Below are experts of layer 4 (counted from 0) of a mixture-of-experts language model. Rows are named router (the router's row for the expert), up (a neuron's input weights, with its number) and show model dimensions 384-511. Each number is 200 + 30 x the weight over its row's rms, rounded and kept within 0 to 999.
After each expert's rows: "comes after" lists some tokens at least twice as common just before its tokens as in all text. This comes from a sample of Wikipedia text that the model never trained on. Tokens count by the router's weight.

# expert 10
router,216,269,198,117,176,119,208,245,245,168,229,185,215,171,207,240,221,182,183,171,174,223,185,176,201,219,207,146,202,203,140,161,211,209,234,239,161,100,208,269,186,240,206,201,223,194,185,186,209,195,172,216,184,168,210,196,243,166,229,170,185,191,239,235,183,149,146,194,209,266,220,221,211,180,170,167,218,259,175,217,139,204,186,198,187,189,229,194,225,173,149,176,210,183,203,201,200,212,178,255,172,210,110,196,161,169,211,239,202,134,141,199,299,197,218,224,228,216,186,208,204,182,184,164,210,159,160,224
up0,167,147,236,191,165,231,149,234,207,183,209,224,255,226,272,248,210,209,182,172,197,212,163,239,217,190,172,144,167,202,214,218,217,187,218,196,199,221,189,190,178,201,245,167,211,137,170,197,253,216,165,197,231,217,163,200,249,114,187,215,180,164,206,188,204,158,153,148,272,215,226,202,201,237,197,176,171,189,268,182,236,188,190,261,173,170,154,184,198,243,185,238,220,185,226,196,231,192,160,213,197,253,161,207,249,200,221,206,212,187,221,208,156,192,198,178,177,194,203,192,223,225,187,173,155,228,258,175
up1,147,218,152,175,154,227,201,225,175,238,170,206,231,240,224,195,219,216,225,178,195,248,188,195,251,150,225,178,151,162,228,187,121,214,170,193,168,172,246,193,212,237,208,149,177,225,189,196,213,203,249,238,205,194,186,185,204,203,218,141,196,201,227,168,185,207,181,209,244,224,227,173,202,257,177,159,154,182,184,231,229,181,214,243,237,229,208,260,231,123,197,227,187,214,197,113,166,190,205,221,210,197,184,186,199,159,224,202,187,167,226,192,202,257,201,228,222,226,231,217,232,259,196,202,197,254,221,184
up2,162,176,164,161,193,150,198,261,175,190,188,279,211,172,226,257,149,259,219,149,191,184,205,157,246,193,157,195,203,204,161,181,118,185,200,216,194,215,239,219,179,213,201,210,222,248,194,241,179,238,228,216,156,205,197,268,193,230,221,161,186,245,189,213,164,261,197,152,168,233,213,201,191,206,220,149,206,255,226,228,179,211,208,172,244,178,185,203,182,212,220,178,232,205,226,136,170,180,226,169,194,174,247,151,236,186,216,235,217,168,236,189,162,205,235,205,150,158,185,169,186,227,198,252,218,190,188,226
up3,212,222,253,181,228,212,195,224,172,217,232,187,221,235,236,242,197,194,204,165,248,231,199,147,226,247,203,218,241,226,214,206,208,226,168,206,192,243,212,204,167,248,227,199,190,219,243,220,169,193,221,213,168,157,234,229,193,226,227,157,185,178,179,238,185,189,155,205,156,152,238,193,218,222,146,222,220,217,218,174,211,234,215,225,201,139,181,238,194,157,153,159,202,166,205,192,165,147,165,264,186,247,237,134,177,198,212,258,207,183,215,187,248,146,187,204,189,234,142,210,208,191,154,187,196,206,141,212
up4,239,177,200,193,228,177,258,197,249,198,229,214,234,240,267,164,181,203,204,203,193,217,184,225,164,234,249,212,237,178,174,160,218,178,228,144,191,172,202,208,221,162,224,190,230,189,173,147,165,208,216,204,165,217,154,246,207,224,168,187,159,187,307,188,199,221,210,215,202,220,191,213,178,203,194,156,253,238,180,195,211,131,193,189,163,170,223,163,212,197,238,208,188,198,203,205,220,201,208,131,178,212,187,192,248,230,245,187,255,170,195,220,206,235,203,206,150,238,202,162,198,239,228,225,238,239,226,267
up5,200,190,150,159,213,187,172,201,180,216,242,236,216,205,135,225,240,198,186,205,223,185,196,157,220,159,186,255,232,208,187,220,174,241,185,204,229,234,220,206,197,177,208,176,193,187,228,178,248,157,130,145,207,166,188,246,178,257,211,221,192,236,232,200,174,214,226,194,176,205,172,193,208,222,203,182,183,169,236,178,153,267,215,207,187,171,175,168,164,184,193,181,192,250,233,195,216,185,176,147,180,228,177,227,210,168,193,178,176,140,200,171,194,293,160,205,185,189,182,162,156,198,220,218,195,176,219,242
up6,221,226,251,207,183,203,225,209,182,152,243,212,196,219,212,212,180,197,212,174,155,232,247,267,211,253,239,233,192,217,220,164,215,166,207,243,200,218,196,201,188,214,234,204,248,178,166,146,166,220,217,193,173,220,261,232,212,240,218,177,142,245,186,239,220,226,216,201,214,174,161,215,174,242,190,211,205,244,230,227,218,213,248,179,219,200,233,149,259,144,135,188,248,152,170,161,180,185,194,216,202,271,190,154,193,198,217,212,241,156,192,142,215,142,240,190,179,268,203,207,195,190,215,186,206,189,194,221
up7,205,183,205,236,194,168,159,230,246,198,244,178,197,141,186,223,243,189,168,162,203,198,204,178,203,176,148,201,188,218,216,176,163,197,218,171,199,221,177,174,263,209,230,193,167,172,243,184,222,183,151,214,191,177,190,242,204,165,186,200,174,175,183,204,239,172,195,249,247,187,174,213,179,238,231,180,146,215,195,187,160,215,210,209,213,217,249,224,235,216,217,239,214,164,241,225,251,234,166,225,169,201,211,233,243,182,176,231,131,193,187,190,256,233,178,167,203,173,168,188,182,237,208,181,234,229,165,178
comes after: " ", " (", " H", " K", " B", " M"

# expert 9
router,239,212,235,200,204,195,219,119,212,213,213,170,164,210,217,210,215,211,162,179,199,156,219,139,192,219,147,194,218,211,223,239,186,212,163,183,190,247,200,158,206,210,191,230,202,125,190,234,230,178,218,191,246,189,161,194,227,208,186,209,221,168,128,269,209,159,231,180,232,230,216,169,224,212,216,237,199,252,217,198,240,190,201,230,245,221,154,216,163,193,219,170,213,209,173,244,140,214,194,195,221,199,218,209,201,160,188,233,177,249,243,190,189,232,145,202,211,233,185,209,192,224,227,237,199,224,251,187
up0,150,222,199,186,255,207,224,164,195,216,198,256,231,200,172,208,178,232,219,204,204,177,175,162,172,211,176,169,203,194,156,215,232,209,135,192,182,176,172,184,159,162,154,183,139,191,167,182,193,213,161,247,201,139,229,214,252,212,211,208,163,133,145,281,196,176,185,181,151,221,270,170,194,229,206,170,230,232,265,189,174,220,183,235,163,232,182,246,167,212,209,215,164,251,206,204,173,214,129,201,176,257,180,200,246,179,243,214,200,246,201,212,229,240,217,229,140,216,183,201,180,218,225,239,192,200,213,194
up1,184,154,211,295,228,181,222,200,153,176,178,209,181,163,223,176,179,211,241,225,199,190,201,190,210,221,219,195,240,183,182,218,209,171,208,164,211,207,244,243,213,197,168,230,201,196,195,233,219,176,117,168,228,188,222,191,174,233,175,233,174,208,231,165,234,264,197,239,200,225,212,183,179,194,204,244,190,217,172,222,235,205,187,212,231,209,225,224,205,212,217,200,213,227,263,269,189,186,220,151,203,186,194,186,164,192,222,214,222,193,201,172,228,228,182,210,186,143,172,241,218,144,175,234,155,230,195,247
up2,207,222,216,233,225,227,237,237,207,182,168,191,180,183,187,165,204,195,181,170,187,158,194,186,195,219,204,209,194,175,192,197,213,184,238,176,262,195,174,219,158,233,196,125,218,185,218,159,190,222,225,220,181,165,201,190,209,139,241,197,207,214,217,177,202,153,201,178,224,219,201,239,171,183,115,193,194,147,225,202,212,204,169,262,214,94,174,162,194,220,196,228,170,162,148,133,208,199,257,224,177,195,172,243,205,222,224,173,173,199,151,153,278,221,187,207,136,195,212,162,212,168,210,206,144,178,274,191
up3,211,221,147,229,191,226,251,220,205,208,211,161,151,198,173,207,169,170,173,254,199,220,205,187,191,217,191,162,200,180,196,237,149,229,200,169,197,168,191,225,230,191,181,181,228,132,226,165,168,156,218,261,159,183,177,161,198,210,248,196,196,143,143,183,167,241,245,211,182,138,163,195,200,148,231,190,221,181,234,159,244,179,187,194,217,222,218,151,184,192,226,199,184,203,180,209,234,222,224,201,214,169,206,230,219,165,211,218,167,249,227,155,259,243,179,223,181,216,225,216,224,271,193,243,223,221,232,163
up4,222,248,255,184,152,157,199,218,158,213,204,188,159,216,159,194,172,230,173,256,209,194,170,151,202,166,198,203,189,205,179,196,227,232,235,204,208,194,238,215,193,184,238,189,183,172,259,207,157,158,181,172,209,191,228,202,215,208,215,221,171,175,216,190,181,186,237,217,202,206,214,193,191,172,199,181,222,244,214,164,185,227,162,266,253,217,228,221,219,155,212,177,161,165,181,197,187,210,226,200,191,181,227,206,173,194,234,173,201,221,185,170,172,213,203,232,256,181,252,250,178,187,262,227,149,213,252,143
up5,190,199,167,160,107,229,202,230,241,189,189,166,194,182,188,223,155,167,249,232,222,214,161,204,193,193,235,222,232,237,180,163,249,165,181,167,158,189,198,199,179,157,220,192,159,239,214,190,216,176,192,197,257,258,209,183,249,167,214,184,188,199,152,232,162,202,222,224,160,194,178,223,206,158,146,288,202,178,197,207,180,183,239,268,200,182,178,210,183,172,206,234,187,167,211,220,198,249,191,182,172,198,246,226,207,167,258,205,137,199,241,156,170,211,143,247,212,171,226,192,233,210,198,196,200,280,263,234
up6,206,196,195,228,182,225,199,173,186,232,257,218,181,158,214,204,192,218,228,197,178,161,232,153,134,232,173,171,224,223,213,212,144,193,131,224,192,216,223,189,151,209,240,164,275,225,212,202,111,212,172,228,177,264,198,170,208,260,234,197,216,144,170,203,188,196,211,195,242,211,179,210,250,196,207,178,180,253,151,179,187,158,167,230,251,190,248,235,206,189,197,175,229,173,174,185,166,206,176,234,180,170,264,162,167,207,234,204,248,260,203,181,187,213,227,210,199,219,229,227,157,216,201,181,212,148,241,169
up7,201,184,200,213,208,231,180,205,226,212,216,207,171,189,189,214,204,243,229,219,175,229,159,211,217,201,174,194,241,245,216,224,199,211,166,185,185,177,213,188,174,181,189,196,162,169,191,174,238,206,199,187,221,195,185,163,204,236,203,202,201,123,174,179,204,171,196,197,255,198,177,163,215,130,170,117,167,164,227,226,195,188,172,212,242,229,184,150,223,239,158,199,214,197,152,256,217,197,190,199,217,275,200,141,195,186,205,236,197,186,235,207,224,197,109,182,211,143,186,202,182,185,227,194,201,195,253,231
comes after: " |", "|", ";", " in", ":", " September"

# expert 11
router,170,119,219,248,172,249,198,245,171,189,176,207,222,184,196,163,128,194,210,196,239,176,172,229,215,202,249,241,204,210,238,242,218,182,203,283,234,175,211,245,202,180,202,250,162,235,209,199,187,293,227,166,221,205,208,210,138,213,192,186,213,215,244,148,206,253,201,213,195,177,207,175,162,222,200,187,206,125,155,214,189,213,214,233,177,203,207,201,236,183,169,219,192,202,270,161,224,158,183,179,195,193,242,201,254,223,212,147,260,254,218,221,185,170,241,194,199,150,207,173,172,176,210,190,207,212,200,215
up0,214,222,245,233,234,173,202,261,176,205,206,210,156,229,219,169,161,204,189,214,151,238,212,211,224,205,174,148,194,190,194,240,171,147,219,216,190,221,181,210,211,182,208,197,209,229,182,178,239,230,214,224,147,201,168,200,177,232,125,197,170,223,229,185,138,215,174,197,113,156,199,222,163,225,192,206,228,220,174,185,216,182,170,160,158,143,175,186,245,193,207,196,164,164,173,187,179,191,177,194,192,186,224,222,153,204,252,180,168,208,241,180,167,227,203,161,186,162,240,178,128,172,218,216,187,204,159,225
up1,198,225,206,218,214,205,159,196,180,195,205,185,214,255,221,211,150,209,229,144,199,173,207,279,199,204,227,184,223,171,146,204,242,162,233,263,196,218,230,241,277,217,223,246,216,168,210,195,263,218,210,250,207,178,223,163,188,198,208,187,187,182,191,211,247,248,205,179,147,237,190,202,223,183,221,192,159,145,247,155,160,214,246,244,209,205,192,167,155,170,204,198,216,224,192,200,225,206,169,195,210,222,182,148,194,218,223,185,218,195,176,186,204,216,204,173,182,211,202,197,198,213,153,227,215,166,225,244
up2,222,163,183,214,210,126,234,220,170,209,184,188,167,196,212,190,189,172,218,225,154,193,138,190,214,196,251,186,164,192,186,245,230,180,185,241,229,205,128,125,227,211,198,214,180,194,198,219,171,225,237,183,150,212,169,193,164,218,210,276,165,216,258,185,248,234,169,175,211,191,169,136,180,167,156,209,176,179,210,213,194,148,238,256,190,244,202,263,200,171,192,222,220,211,237,194,149,222,229,225,203,231,205,263,215,197,169,221,230,216,216,258,171,218,263,155,170,164,249,170,226,177,239,202,181,233,212,226
up3,220,193,228,202,217,203,151,181,224,208,210,186,226,210,183,229,175,221,208,193,262,150,232,138,176,209,245,190,197,200,212,169,210,128,228,163,155,187,219,191,204,211,139,177,180,149,200,223,236,213,239,189,192,171,206,242,216,200,206,202,181,212,201,194,250,217,244,174,224,184,235,186,197,187,236,175,202,154,199,200,166,179,217,190,246,200,177,150,151,201,174,204,183,213,172,163,258,232,162,213,234,214,220,220,264,247,185,200,238,189,224,226,183,195,177,189,175,134,152,181,225,178,196,195,173,200,193,218
up4,203,194,200,186,231,180,187,199,185,181,185,239,234,240,184,182,200,200,178,192,207,181,238,240,246,154,249,176,110,137,189,232,210,230,207,226,229,208,193,167,238,208,222,225,157,189,226,211,189,208,201,184,172,246,180,171,195,192,201,207,156,254,178,192,200,167,242,163,225,189,221,210,162,194,203,222,213,201,187,197,263,193,256,197,222,277,209,197,208,151,199,208,193,223,139,170,230,204,227,198,187,228,264,163,212,175,214,170,151,170,208,201,185,213,215,210,183,182,181,192,171,200,213,209,242,189,239,187
up5,219,211,226,205,210,213,167,166,187,198,214,235,224,192,198,216,187,188,191,205,195,228,209,215,215,207,202,198,155,171,216,172,176,215,192,181,215,158,167,205,184,233,267,196,212,154,186,178,204,147,195,190,194,217,217,189,169,231,249,170,192,203,163,195,170,234,243,199,124,214,183,219,165,245,285,191,192,223,231,185,145,187,239,237,219,251,213,222,175,243,183,243,214,211,239,174,224,163,192,194,183,237,157,195,202,170,184,188,180,194,190,225,213,171,265,182,171,173,203,204,196,172,220,267,200,215,213,248
up6,234,177,168,266,210,259,205,255,186,186,261,186,195,198,238,172,171,171,163,220,198,158,205,188,212,215,247,141,183,217,237,231,229,180,199,264,216,258,176,213,214,215,217,276,190,163,197,227,199,185,228,208,245,213,252,189,201,225,194,256,177,170,141,161,231,230,268,236,152,216,177,174,169,196,233,133,227,200,219,178,190,167,241,256,207,255,179,224,199,234,168,239,167,197,190,186,205,199,168,172,223,206,247,226,242,200,215,159,169,157,170,192,179,229,227,157,207,172,198,229,210,217,170,257,249,143,182,148
up7,137,195,184,249,188,234,263,228,199,225,222,210,169,199,262,209,180,178,201,238,225,232,192,172,178,223,246,253,189,221,194,180,165,208,228,185,189,175,199,131,233,165,190,213,180,232,189,215,175,249,210,170,176,220,189,143,224,171,232,228,232,254,185,218,167,205,216,224,245,232,169,202,215,139,204,251,219,169,185,196,215,150,224,219,196,147,211,219,186,195,157,195,191,194,168,200,202,175,211,160,207,295,208,180,189,177,168,202,212,232,259,167,202,233,195,216,164,208,212,225,139,197,103,208,223,216,235,224
comes after: "\n", "-", ")\n", "\n\n", " |\n", ";\n"

# expert 4
router,255,188,208,211,203,141,207,167,164,287,186,210,236,201,221,194,226,221,174,243,217,203,242,181,197,215,186,224,181,197,187,193,220,205,230,233,237,192,152,139,204,183,283,180,231,248,203,202,246,204,185,179,175,186,201,211,193,137,242,240,199,182,209,182,160,197,193,190,167,259,175,202,235,154,157,248,189,159,213,225,174,194,190,177,209,171,214,190,198,147,150,225,198,202,217,181,223,236,178,220,308,211,161,208,223,167,188,236,192,182,241,239,235,211,247,211,178,187,229,203,131,267,157,189,211,186,182,181
up0,197,199,230,182,221,228,165,183,173,209,220,200,175,154,200,213,211,273,207,200,193,213,203,217,200,249,213,162,240,161,246,181,201,177,203,203,233,193,175,177,224,243,211,155,223,226,251,233,180,224,208,206,209,187,225,184,178,206,174,231,179,166,220,209,244,224,234,198,182,205,184,218,233,205,203,185,222,177,256,152,144,234,210,166,252,177,191,224,272,215,210,210,236,177,186,138,191,175,206,207,186,269,178,208,216,165,258,197,184,183,172,121,203,232,144,230,140,204,240,191,206,190,176,221,206,232,207,199
up1,211,194,191,181,239,246,190,199,159,190,220,216,147,211,211,214,186,210,206,194,205,181,204,235,213,211,188,190,232,203,205,215,223,174,210,264,152,188,175,241,208,206,215,200,193,208,204,198,166,228,241,232,225,208,176,218,158,149,226,147,206,188,182,200,190,218,169,243,210,175,194,226,183,172,200,187,197,243,227,211,155,208,202,190,184,238,217,140,208,225,193,206,167,142,185,152,181,232,249,228,216,212,217,227,173,219,186,175,174,172,171,214,221,218,226,228,174,156,231,196,208,246,206,210,228,198,230,172
up2,187,211,170,204,208,232,192,214,185,228,202,252,187,218,194,221,154,193,217,197,230,170,191,172,220,178,197,190,205,180,179,241,234,188,220,184,213,229,170,200,195,193,189,195,158,204,214,208,216,196,206,201,188,173,211,230,152,201,245,201,178,193,224,192,190,173,226,178,180,182,244,223,164,170,219,216,167,186,214,269,247,254,225,179,179,168,226,189,183,212,216,218,210,196,214,189,173,246,168,207,216,210,189,179,227,171,183,210,171,188,175,197,223,261,165,149,198,225,159,230,208,165,202,184,188,275,242,197
up3,171,254,221,187,239,248,176,203,244,158,199,165,134,241,220,180,175,220,208,216,225,174,252,172,229,171,244,249,187,195,199,167,161,213,224,214,189,193,216,177,209,248,237,199,195,213,255,254,200,288,206,193,201,168,191,160,183,135,186,232,272,197,166,215,262,223,257,138,198,221,177,178,219,191,166,210,159,183,203,203,210,168,209,152,212,231,224,200,201,178,217,221,212,157,160,194,203,187,225,231,258,211,225,204,189,242,247,231,161,196,200,213,185,221,272,211,174,165,203,209,164,240,194,194,188,254,170,183
up4,247,233,115,203,227,190,143,239,142,220,247,190,166,184,229,233,172,278,251,227,163,171,220,187,202,187,218,249,186,225,223,161,183,157,188,182,214,207,155,233,138,227,195,214,217,225,218,228,225,205,197,209,200,193,204,149,186,267,232,166,194,203,168,167,203,193,211,195,221,194,260,216,219,177,215,213,186,167,260,191,188,186,165,258,196,209,247,208,216,235,277,276,194,178,199,188,231,172,189,219,194,210,223,151,193,231,202,190,241,214,262,239,188,170,210,265,204,214,147,168,143,238,233,204,175,183,194,222
up5,204,163,200,134,201,143,232,197,219,217,196,173,176,231,199,196,179,266,185,234,252,213,213,179,190,216,217,220,186,243,194,164,144,162,161,223,183,193,202,175,206,257,177,208,181,201,224,204,210,219,192,227,229,241,149,169,229,143,175,219,191,232,209,206,211,199,216,162,175,163,262,204,193,184,176,238,204,192,171,195,213,205,225,171,234,231,205,220,181,191,157,198,210,199,195,178,214,189,168,175,190,203,242,226,208,210,226,192,207,230,212,192,224,192,260,214,160,236,200,159,228,230,203,208,240,165,185,194
up6,235,210,145,179,287,270,235,174,187,190,253,179,211,211,223,187,270,210,182,201,182,189,204,201,186,205,233,199,164,192,125,275,208,237,201,164,241,194,192,192,263,252,237,161,231,207,189,217,248,180,195,212,144,149,198,180,161,196,231,192,254,167,190,219,138,230,190,236,167,217,191,178,227,188,155,181,196,192,202,191,173,214,173,143,188,155,186,223,152,153,118,186,189,165,209,216,162,189,172,211,153,213,260,195,217,171,211,189,207,194,238,198,202,213,152,218,217,183,204,164,208,235,143,156,185,161,170,195
up7,216,189,170,219,179,155,189,159,232,218,207,206,174,151,207,181,248,213,203,195,204,190,170,204,185,209,190,235,265,217,252,190,233,152,249,199,187,211,221,195,221,183,255,230,214,178,166,223,149,200,196,231,185,199,202,222,158,254,188,222,160,219,187,205,209,233,246,212,231,162,157,260,195,218,269,189,203,202,199,202,205,218,206,181,147,194,219,250,215,190,179,242,180,194,177,168,178,241,172,170,198,238,237,185,197,251,210,213,234,176,234,198,153,190,191,203,203,160,241,174,223,218,258,175,146,208,203,223
comes after: "201", "200", "202", "199", "198", " the"

# expert 3
router,215,208,239,207,187,178,197,189,101,175,182,181,176,192,252,218,187,192,192,261,174,215,238,241,154,157,196,210,171,229,196,200,169,198,159,127,174,233,194,247,181,131,210,157,184,181,208,208,225,190,157,224,169,168,212,199,220,167,194,180,238,194,221,206,207,242,177,213,191,195,219,218,232,191,208,234,199,204,172,212,246,196,194,184,197,171,208,221,216,237,257,171,210,193,144,231,182,228,187,209,233,167,216,230,213,192,181,182,203,185,235,195,176,205,224,212,192,165,203,199,216,196,198,208,201,221,149,187
up0,175,216,209,222,206,199,159,188,188,215,259,172,178,254,231,203,304,216,145,212,210,155,170,153,196,179,202,221,239,202,136,231,134,163,220,209,208,162,231,221,218,155,234,184,219,240,243,192,269,216,146,244,190,216,172,215,202,181,243,187,220,215,204,228,155,204,200,216,224,181,241,232,187,234,247,226,169,183,199,178,279,215,161,178,220,212,162,242,166,201,261,179,184,249,156,221,252,208,167,226,236,180,206,247,219,202,227,171,185,177,195,169,177,220,187,134,163,149,160,182,188,220,174,193,176,254,229,220
up1,189,194,231,221,204,192,203,195,196,163,212,248,197,226,245,187,190,203,224,207,235,243,193,142,183,184,203,214,205,213,194,205,192,187,177,158,223,202,203,214,207,176,218,198,179,198,225,242,175,189,218,222,181,233,222,182,154,184,251,125,245,209,171,172,238,190,206,166,202,188,155,219,225,193,197,199,193,154,226,187,197,187,176,193,219,192,225,202,216,241,244,210,205,193,194,230,222,202,184,239,244,227,170,194,175,174,149,249,230,232,236,203,211,190,170,141,168,191,155,232,220,225,192,170,176,147,221,160
up2,171,213,190,211,186,143,197,176,159,210,229,214,176,240,184,216,220,228,196,263,219,228,208,229,165,184,181,169,179,223,174,182,172,183,221,206,210,188,260,229,196,191,180,186,179,216,218,255,215,199,179,247,220,205,221,168,198,158,241,210,213,210,237,193,258,169,169,202,199,218,202,236,230,219,197,205,201,196,180,196,163,192,246,178,207,205,242,138,176,209,199,168,179,195,207,211,212,171,187,231,187,218,174,181,227,187,211,225,182,153,137,185,241,226,228,188,261,211,205,186,232,225,186,161,169,162,183,170
up3,193,184,213,231,182,154,196,216,190,173,199,167,152,160,182,197,164,188,215,184,243,226,184,156,204,150,182,232,249,254,235,212,221,160,188,219,181,236,241,203,171,175,187,255,193,198,207,202,242,154,205,210,215,224,228,171,169,220,154,164,236,204,229,134,202,144,155,184,234,134,207,220,200,218,171,201,234,201,147,204,202,234,182,221,165,207,242,158,192,241,201,128,242,187,203,168,226,220,187,263,182,172,275,204,206,173,200,199,240,228,226,215,227,146,190,200,167,236,188,214,219,230,146,174,148,140,165,230
up4,206,232,200,219,198,183,214,163,210,159,187,210,197,217,241,156,222,185,184,178,248,194,183,204,182,231,187,213,136,170,216,147,209,183,221,180,186,190,180,181,199,193,179,168,185,174,214,157,195,203,182,245,184,190,221,198,207,167,204,193,206,203,171,245,191,194,201,169,246,195,191,169,208,150,148,180,175,200,212,190,214,170,253,209,207,249,195,221,210,252,280,183,193,200,135,181,279,232,216,266,194,197,193,165,238,209,254,206,179,217,152,169,280,220,164,265,202,181,139,163,213,183,213,207,214,173,217,187
up5,183,162,176,237,199,184,192,243,177,187,152,179,205,205,218,132,203,178,134,186,204,178,229,239,225,207,180,278,230,241,201,161,200,225,209,159,233,167,191,217,188,186,169,214,204,217,208,209,188,201,179,188,196,259,144,131,207,216,197,196,235,184,228,218,248,221,197,177,191,179,255,155,228,168,215,155,235,198,176,231,181,189,243,228,204,216,215,241,194,223,212,145,181,171,209,219,167,214,212,241,197,211,243,214,179,231,228,207,170,238,208,224,203,179,209,217,193,180,199,167,149,211,218,156,198,213,130,211
up6,217,228,244,206,202,224,203,187,218,217,161,158,223,229,255,202,227,198,211,140,226,180,177,198,208,227,223,203,192,146,216,220,189,190,147,138,144,220,219,142,195,191,199,222,225,222,177,188,192,219,230,270,220,160,187,177,204,228,232,198,206,242,215,209,218,164,194,214,196,234,202,208,189,181,151,292,243,180,186,227,188,179,200,168,167,165,213,237,166,204,177,212,280,120,166,204,183,127,251,195,272,185,180,295,188,195,221,163,220,175,203,215,218,193,242,201,160,164,192,188,249,224,192,197,225,222,206,229
up7,181,157,166,221,217,212,201,215,175,173,166,206,246,224,224,240,216,205,198,194,208,231,244,248,189,158,252,179,191,210,226,186,134,225,246,185,223,190,195,199,159,135,198,167,134,185,286,193,238,192,186,167,179,197,188,214,194,228,175,199,241,174,211,210,250,233,184,171,209,200,222,232,205,201,148,203,133,216,168,192,157,197,194,240,219,224,196,173,151,224,184,186,208,212,148,204,206,227,238,171,183,146,152,182,184,194,179,203,239,235,189,136,166,197,236,201,184,164,162,225,243,220,182,253,144,216,208,159
comes after: ",", " of", " in", ".", " for", " as"

# expert 2
router,234,217,222,223,185,212,210,196,229,216,175,185,181,203,220,126,212,207,161,155,250,207,151,186,219,192,209,189,218,205,251,176,246,205,191,276,236,207,220,218,225,227,167,243,213,251,188,197,207,182,226,192,276,219,156,217,214,180,233,151,196,215,210,224,219,180,207,176,248,204,192,196,167,195,188,173,206,181,249,187,195,212,194,203,193,228,204,221,239,158,191,222,215,176,267,183,193,235,231,195,191,192,202,198,225,194,231,224,228,219,149,189,224,220,204,170,202,202,172,219,210,167,196,212,159,218,258,212
up0,143,222,229,176,228,234,243,168,188,222,205,179,202,235,198,142,214,225,193,156,245,219,238,156,235,213,170,217,221,219,194,211,193,119,208,214,261,211,180,194,159,229,213,192,214,187,215,202,189,188,222,212,207,208,184,253,237,227,221,188,217,218,243,179,173,228,241,166,214,201,172,222,148,191,156,245,201,233,225,222,239,193,253,209,176,126,187,216,176,175,124,244,201,179,180,156,195,208,230,189,217,145,173,221,249,258,168,188,199,187,191,156,189,189,263,176,198,167,210,173,241,194,164,188,196,213,182,224
up1,190,210,194,211,174,161,156,262,203,135,154,221,128,209,214,178,222,230,201,199,230,207,226,185,196,200,280,216,185,184,184,220,226,175,202,234,233,237,176,207,205,201,183,200,192,157,174,242,197,225,240,192,159,234,179,203,161,238,223,137,225,238,218,141,175,216,223,236,226,209,196,130,185,173,256,213,213,238,234,257,241,205,275,205,216,237,191,168,195,213,159,217,212,222,200,178,218,258,282,185,238,172,166,188,226,220,189,213,235,202,199,141,225,216,217,201,224,200,205,215,201,177,211,158,172,163,194,206
up2,194,195,167,213,200,168,252,238,155,216,199,236,228,187,253,188,169,232,157,211,183,194,193,191,230,177,210,173,148,197,233,192,172,142,265,250,208,221,200,160,157,155,167,258,171,169,220,208,245,186,221,238,256,208,183,184,218,270,224,138,215,201,145,230,246,184,270,175,180,213,235,221,141,168,153,194,204,186,233,168,238,190,202,187,207,194,198,206,190,169,188,188,199,179,202,173,229,243,162,156,208,240,137,188,186,135,206,235,212,212,240,168,184,245,199,230,189,203,172,225,210,159,212,201,202,242,243,186
up3,245,171,210,251,236,207,202,135,210,218,153,217,187,199,213,230,204,217,181,209,232,210,207,146,216,207,218,229,190,231,163,196,281,181,205,227,193,210,238,168,198,191,195,239,211,241,218,222,220,174,193,203,203,197,148,217,177,177,195,241,200,224,153,226,184,217,233,160,213,183,211,179,270,219,190,205,254,160,194,147,227,233,237,239,272,211,190,206,145,216,185,212,190,154,162,128,147,167,214,236,243,195,201,169,238,202,203,227,222,195,221,177,199,191,158,135,170,196,201,200,130,204,185,210,123,217,199,262
up4,179,249,186,206,217,199,181,185,185,195,196,148,162,171,170,210,210,204,216,222,180,177,223,152,257,163,211,266,163,184,247,195,155,169,135,240,221,181,203,202,205,155,256,186,240,218,190,225,230,226,139,193,194,206,203,243,189,214,209,151,213,191,216,167,212,210,176,199,234,242,188,266,211,170,240,141,221,190,211,180,236,181,228,179,197,180,242,191,221,233,150,180,182,217,161,190,193,249,229,178,188,224,136,241,195,178,289,154,212,192,222,220,196,198,238,198,233,143,194,214,194,248,171,222,176,240,233,235
up5,153,231,167,204,211,164,159,184,173,170,223,188,185,201,268,225,184,216,136,197,207,191,177,150,233,171,202,190,181,209,191,216,243,199,181,272,204,238,252,191,194,210,243,189,198,171,256,213,169,233,224,225,209,234,195,177,181,198,201,176,128,226,176,177,192,197,176,199,211,190,204,222,188,209,188,180,224,199,209,183,255,175,223,164,208,207,216,261,147,220,177,249,199,210,206,142,180,197,225,259,171,186,209,231,184,176,216,193,191,205,204,205,205,190,160,220,237,201,209,185,223,184,195,193,199,235,197,157
up6,207,272,166,189,253,186,161,221,229,223,204,223,156,180,212,207,231,193,188,164,157,194,101,212,179,229,212,185,191,191,248,193,196,217,249,205,190,153,262,216,217,222,189,159,186,217,267,244,196,192,256,168,199,145,163,171,206,197,258,207,183,178,209,242,183,231,191,166,162,174,181,197,148,177,190,202,234,267,191,201,220,204,229,180,220,227,241,186,182,213,238,155,235,241,220,176,207,191,207,190,205,211,234,224,225,180,218,238,205,176,169,189,175,211,171,236,232,172,102,255,195,180,145,209,199,207,205,184
up7,180,230,165,219,241,169,271,215,185,179,228,273,217,179,181,205,164,233,157,206,208,158,119,151,165,204,200,187,191,214,191,246,233,214,180,193,198,214,216,166,179,134,200,166,244,237,168,198,205,170,155,179,215,162,179,210,161,186,223,178,174,230,247,190,213,206,193,191,223,184,173,174,199,189,190,256,204,245,198,198,188,222,163,215,253,159,174,202,214,222,216,257,223,183,264,181,179,252,217,212,221,205,205,214,245,230,205,161,210,204,223,205,175,216,233,154,221,158,238,177,176,233,220,245,205,207,194,218
comes after: " ", " (", "–", " −", " +", "^{"